From a checkpoint of a small mixture-of-experts model trained on Wikipedia: 32 SwiGLU neurons an expert.
Below are experts of layer 6 (counted from 0) of a mixture-of-experts language model. Rows are named router (the router's row for the expert) and show model dimensions 0-159. Each number is 128 + 32 x the weight over its row's rms, rounded and kept within 0 to 255. Numbers have three digits each.
After each expert's rows: "comes before" lists some tokens at least twice as common just after its tokens as in all text; "mostly gets" lists some tokens that are sent to it at least half of the time. This comes from a sample of Wikipedia text that the model never trained on. Tokens count by the router's weight.

# expert 10
router:130118119100110159130132065110120168182109178175133124121125144075097167138093155113155165126152134159153172172158101161112136105099116124094105093150097141121188176120092144089127094074087123092119111176132163192166138116145147176072060107135076086077092139142172148175208106173127152133143101099132119055071173162141118115169117170165148121190129074157119151092096129132055120168116101132121134154088152068112103111118165135103143105096172127171094117148134095086143082163164112
comes before: " ", "\n", " 1", " 0", " 3", " 2"
mostly gets: " is", "|", "\n ", " |", " was", " —;"

# expert 15
router:099154128117145156120053078132129116129129135128128145122169097119048203151121148111211152133126148156113144132140176110124141150064097154060131096126133118099153146170114175104139076132094163123126096117118182156166109129161114168053033118097062119100166098100127180131137112192114140085154146119094112114131090094118101112108104179188137128189083117111126077135126170125114094171116175139145131177129154084122142114103141127100158134150164131174139135153141167084149045133156073
comes before: " |", ")", " (", "0", "N", "%"
mostly gets: "′", "C", " Total", " million", "″", " MPC"

# expert 31
router:144141128082099110138115132154119099183159221139146148128155142138114187114124153158165120137161096185121155106150083129123122115125118145087073106163160125080172156142134165125112104109093106089147133159084155164174131093119129160038036122107137140093092114120139171151140103192154161103124126110059132123042125130139076127142103156174145115172126110100146075091080128126056130115126130121114114184137182088175112119135150094130109114133196105134110169115106112052118084175178103
comes before: "-", "|", "\n", "The", "==", "==="
mostly gets: "\n", " d", " (", " b", " t", " r"

# expert 25
router:147143146119138203111058151145174141150144200139131168112151088086086175128127183078167158127186158154135171140159134086120124166111070130122128091120121121065127187143118162100104108086114111105139119183087169153149138093127141181049061139121076123170178130110170159141107107162178123100097131102095119133104112089139125152134110135172105165181084081180133073120124157158130125112108109118142106169101126082083124088102132101102171125130135117185104174097129176066154088132161087
comes before: " |", "\n", "|", "-", ")", "2"
mostly gets: " km", "′", " ·", " MPC", " JPL", " "

# expert 2
router:116135085141118136125141135113132135157099151171108128143141089093120142104089136078158142164179128162161177123164094129120146112166106139109141142131165121079130134150122169077126105101087070120139132177072159189185097070152123174103100138172105110102127126164144157218173072179118115099163124084069150125115164119166101126144125158168093125190156103131162086121097150130118117146108106116146151180123166071112115122085201118071111108099173143188099110083152075092116091183181060
comes before: " the", " a", " his", " an", " their", " her"
mostly gets: " with", " on", " from", " for", " the", " his"

# expert 12
router:144140150137165167111105116120098116189120176109120144136142076085093155070129122132207134161161155148186176129154084157102111094161109120108106061103161137120133108151095131061158110074068100140114123155089133171160125128166186193057096104177145125146144136136197148146173072172148129145118082085092111119083115149155146134126107193133095128152153090128197095130143161176104127092108134124150105146123153125116124096125158118060107090147185107174096130110124103068143071154125079
comes before: " |", ".", ",", "–", ")", ";"
mostly gets: " 2", " 4", " 18", " 6", " 5", " 16"

# expert 5
router:119103147095106195174100108112147088160122165142139136172128162030073148143086120130222166087160152163141133144170111142071140110115096182129100101140136103074221198114089205065117143085055090132132113151123119160163111161177120134099108116140114096135168099135172165142167123152130091179102111119121112125126155127155115113124103161115130120133108121162164090144135169125109073106104146122122112190087139104112109084126160107104114125073152097185098101141128123073126085164108120
comes before: ",", ".", " and", " (", " of", "'s"
mostly gets: "ley", " University", " City", " School", " area", "ana"

# expert 28
router:106090178114092161141113073159141118131149192164129141159163163058089176139107124159206174129147137156170161154155073115089133130158079161115092129175088141059201177121105161103093102114095092109138076186117170126167095124161118180082104111148136093089104091123140172131181104154171128124138090069117116124072115086115103107134129143141109154164068094147168124109137158117150149103118124125165094200085133090141139100121163156068122083137173121152115142162148113099113096118116074
comes before: " of", ",", ".", " in", " and", " was"
mostly gets: " family", "%", " government", " life", " population", " year"

# expert 13
router:154169172126114164124103098117096133159121163126119126163158110099099176081129136134205117131171167130124191147151112163063098129134127141152102075156124132108148096147085120108146138055064111179080133145092154129184151116190156192066084103155128127127155134142173125126164095163156142137117057078078126104062119115144134106135104196135104143124124079137196089160135136158124140122133102139132094165112168106132118120143179112081124130148191100172125143079112086051132079172153083
comes before: " |", ".", ",", "–", ")", ";"
mostly gets: " 2", " 4", " 18", " 6", " 5", " 16"

# expert 16
router:154152128114143135159127130125138143187130155112160152176153100127088192097134157142212135111170140161120183157153111138080085157142114184079076081167135148091143132167088138111132100095087131115123132158113171144185133118108161169066083095165137129122119113138169165122153089171198151107177081077094121129093131107162118099134090193136117082144112106120122029127137137135062135116074146110163105145142145103128144093103168152070124157110174105141135129141147104043145062127136080
comes before: " |", ".", "–", ")", ";", "}"
mostly gets: " N", " 2", " E", " 4", " K", " 5"

# expert 4
router:106083118125083137175141105150097107167168192160113124170094131117106182111114127170216163108137148155164139147134066125088142122173083151112125158160111143078204185095114155118104087087072083093141076161090143164187114128136115148102101092106153111097102107153134192170228120174159143135164108055062147118096138134113098129143123134125105126195114100118191104126127148132113144110168125106094113157125120089121126131139137112073097106125157113142082135110133094109167060155104107
comes before: " of", ",", ".", " in", " and", " to"
mostly gets: " time", " film", " game", " year", " part", " Car"

# expert 26
router:129134137116087140118156120165148122224127211129162171163137107119115178104112143134180122128201140195144195127133093146095081146133088108123076121143126083096172136083133141094151124083091119131111136174093135178173115121136137132032101138149126123141132134106170119146143088163145131109155120067119130125048146121167082109151114167173104128188129066149154102115095180156114085141120143127148133131110180065123098116123175131055110128119178095173100094111147105059122106144137101
comes before: "\n", " The", " In", " He", " It", "The"
mostly gets: ").", " and", " ===", " .", " −", " '"